config.toml
hidden_act = "squared_relu"
router_score = "sigmoid"
normalize_top_k = false
balance_bias = true
router_cosine_scale = 10.0
init_std_router = 0.0348
norm = "rmsnorm"
tie_word_embeddings = "early"
optimizer = "soap_variant"
beta1 = 0.95
batch_tokens = [65536, 131072, 262144]
max_seq_len = 256
train_tokens = 523000000
dataset = "wikipedia_en"
Below are experts of layer 3 (counted from 0) of a mixture-of-experts language model. Rows are named router (the router's row for the expert), up (a neuron's input weights, with its number), down (a neuron's output weights, with its number) and show model dimensions 32-63. Each number is 128 + 32 x the weight over its row's rms, rounded and kept within 0 to 255. Numbers have three digits each.
Before each expert's rows: a language model's description of what the expert responds to. This comes from a sample of Wikipedia text that the model never trained on.

# expert 16
What it handles: Odd word fragments and raw non-Latin byte pieces (Thai, Greek, Cyrillic) inside names and words, such as Clif-tonville, Oper-a, Qual-ifying.
router:173170116126094136126109134199189129140150067176140174126099177099116128144125141180144123127114
up2:176099157143138158156130075139214065115166099118173103123139178034182144092057097111101118086105
down2:149150141103213050124126190121193150117093130134167070130118102102051074137100103097085121106115
up3:161169162111117157113139136189109134155153131122140130133104056087185129154156109065147092148128
down3:132111074149147121117138084138124100118089151172139176122100158171140114207139117112133148109087
up4:169123079157127102114135103153159120160151057138136150218154137153120128096088127090133135128128
down4:153117155108132094089133158111082133155077106118129091121121123130152059135079173133138093084155
up5:152150100112141141118109103092133134202147120124135082159047165126184119153101142169141113124128
down5:130193159084179096107133114115087082134169165140148255118070154124152172124126097122145073161160
up6:138082078145120196146089093162116106123104175154156099099096069060071105125109110137165133109137
down6:142114114151146093125146113073136119132146072099127102085151151139112145145127124142162141120109
up7:138124140142170087146131098098192112113110105131234131120153108169110145147120129122160121121164
down7:142086084141080120111099097138211094170174062175087126114104154105125136105115132107164095174193
up8:155100167085145106128197156105136168133166155128147145116102120118119137061072163168062125137132
down8:125096146083158119218129135134124112116158078103112130078112082078151126085096171126109078103127
up9:166141137133112122150106107186188101133180138100133161154110071089150149138121170141111086169115
down9:143139089117093108148179123118180088136150117145136140128069140128109104153099124115138134095096
up10:150120138095092113125080074141196136116122073198126144109103122171156102176124126134192130099134
down10:119103082161202161166124084153086135115170107151152156146132138118169113178092145133078073154201
up11:116202134155126147143140172116143138149090121178124146132046188098072117124107099098138141131080
down11:152144157178102105132082096112140119114142093149118135132149158124194181091078141109103071143117
up12:113111182128132095082119182115109110135145057183095142175116156087129137102109158128092086083164
down12:066144097109173084141136118120084164126018152127184132125164161148129067106115084119158141168100
up13:147088128088096126117068126119084187149105144180167116108090125137120072155121110165071134138137
down13:117093170138025116092111121134149109132088111123054112018073127112084142144141109141107103126126

# expert 31
What it handles: Derivational word endings and title words such as -ical, -ious, -ative, -ing, "General", "Public", often in infobox headings.
router:127161107146108191190156140095116092169087141131164130104146183102123124135136163086134163104160
up2:090099091132131074169103116147136113113152153077106101144124131098116065104077199115104122179194
down2:132157173125104175140135136100033121184124190094190127128154080103122108117149149138135165164099
up3:134157103135180117139165124098188119118114161101101141087070128118144142152148134178105187129142
down3:140091108126133146097102119156165155141201107111111090119145128152177142156123104119127142158110
up4:145086089084139192141139111118169111111120088169092198103100155126135156175171116121118184125172
down4:115147090082096123157090150132139130152147181097156127054100054085152143123150133088162153123213
up5:116152182150123155134142126134063153091156149148068160128087133117166119113134130165111157074125
down5:207143149181084091110138108094101120152138140129118140132134094144111141133148144132129154104179
up6:135163127172112085220121083126096148066044123110149114147150092120154152140127152158197163124099
down6:188149103182147146126123139153108106172078137072160148147151117187154158093095159112149131062178
up7:076171140123123133100117114113127081102124148127111153181109120165177187156088119061070110150151
down7:174134130158096125058240132138116117141182139108100095150148094110138151116196127119144116101146
up8:122110134196084135133125107082132090119147107105200091168091105091141105128171145086136150099177
down8:134101147113129113107162128145097120091100125076137149106083116184143175146182101195111041169145
up9:135125163113078160157121124072169107097114160117117159125192136101122086115151127143182121203151
down9:170202157120092082145094111126063152121205110138161166140085095116099121116119100208149107125127
up10:102149138099149148118097145125108111105140119144108110156127182106147155127113151131111131134154
down10:095139115148155196142118101114115124171102115170162103113105153098116177108120146116090209121164
up11:150149132100098111133089123169073121131104136128141098050149163139157105082182143167131087085134
down11:105105160100144143173090162125194115152183137104131128171101099172105142155095043129152134113074
up12:130168145129125061117163141119158139190124083101137123148129103083156145127123110177168188179159
down12:102109139105074161109203140079113096111117119125101114142160118135137140125135160044149104130162
up13:135163118124089172134052113113145114139118135153093043139173135145047133126203091169117080150105
down13:149103103126133069127116159127088114133111163177152108076106116161084137108127122132150156095106

# expert 27
What it handles: Pieces of first names after an initial, like Jarek, Jena, Rick, plus list-introducing words "such as", "including", "like".
router:145152176154157179167147146175131114145127159117093183167142125119153119186117116096090154126182
up2:146118163072123108108099130175158107141129109131119126108106172182133174125149077071112145137124
down2:096134204174135129083097097140098093107107102189179108108117137125128218163154130163129124122149
up3:179128138091150113135088088098108101093134119112143165108098131132065106124141173142120126130183
down3:153124079194031102126140139111154110149140113079137122141046109137129148136089162055153047114130
up4:138116146114121118131182073245123149171131088071107143062172153154162102078138113125162131157145
down4:093092112137184148133208145118146131142158133155136191146123111187177109086126214094123165094127
up5:165162173155089177090109134100146147123141125103129160169124129138143055159095126062125121115087
down5:134158168153125116155105051092072135145143154106127092202121161165115128182209110148133093087124
up6:096119070060107141131160089142109142105114173157158110157117166161102090168161105131114135144169
down6:148162095143133107085120142091137096114100130125074143086173134123147131112108130163136111048124
up7:122159127151110152197137138119114154129152135121138144123120167117134127156169158072091192103101
down7:143123152145216101082174146123173141177136138196159123165081081119139152094134138133121129124120
up8:088130178126197120121192137087156099118123143119075129117100091138142164111119128127196134097112
down8:147117141071152130125143175129134129146123132117154255124146085163065156144125109161164113181173
up9:077124127150122112144181108173129154144132125155131142072159113131086087129148081148174122125113
down9:052147179077093108102082151129129061079129117148126139098087173112169179100112176111125144163171
up10:140179120175126185172152133109183144152093136111120113092166145151138165155155199094133159096139
down10:162088111076135133093154096157088166124109030126121099106095149107127104079158180095065109116173
up11:156138133119105189110134108127148175182155132130157147154162110171087121157123115151117144103136
down11:164154133126131086092092119117114054096197176114096182076103137068140072214117118082157156112146
up12:098173168126122082221132034049147159211126142135116129083114087109132094112128106093197147135156
down12:187161095132151173133110091098130120123107095124115104186181146168145085059116129073098103106157
up13:130183113107106136113114045111050179140106146119137111124168104189097145132072087174127156113217
down13:089152108145235108096093136148109128184185127081143174160131125141114135101181078142118149087105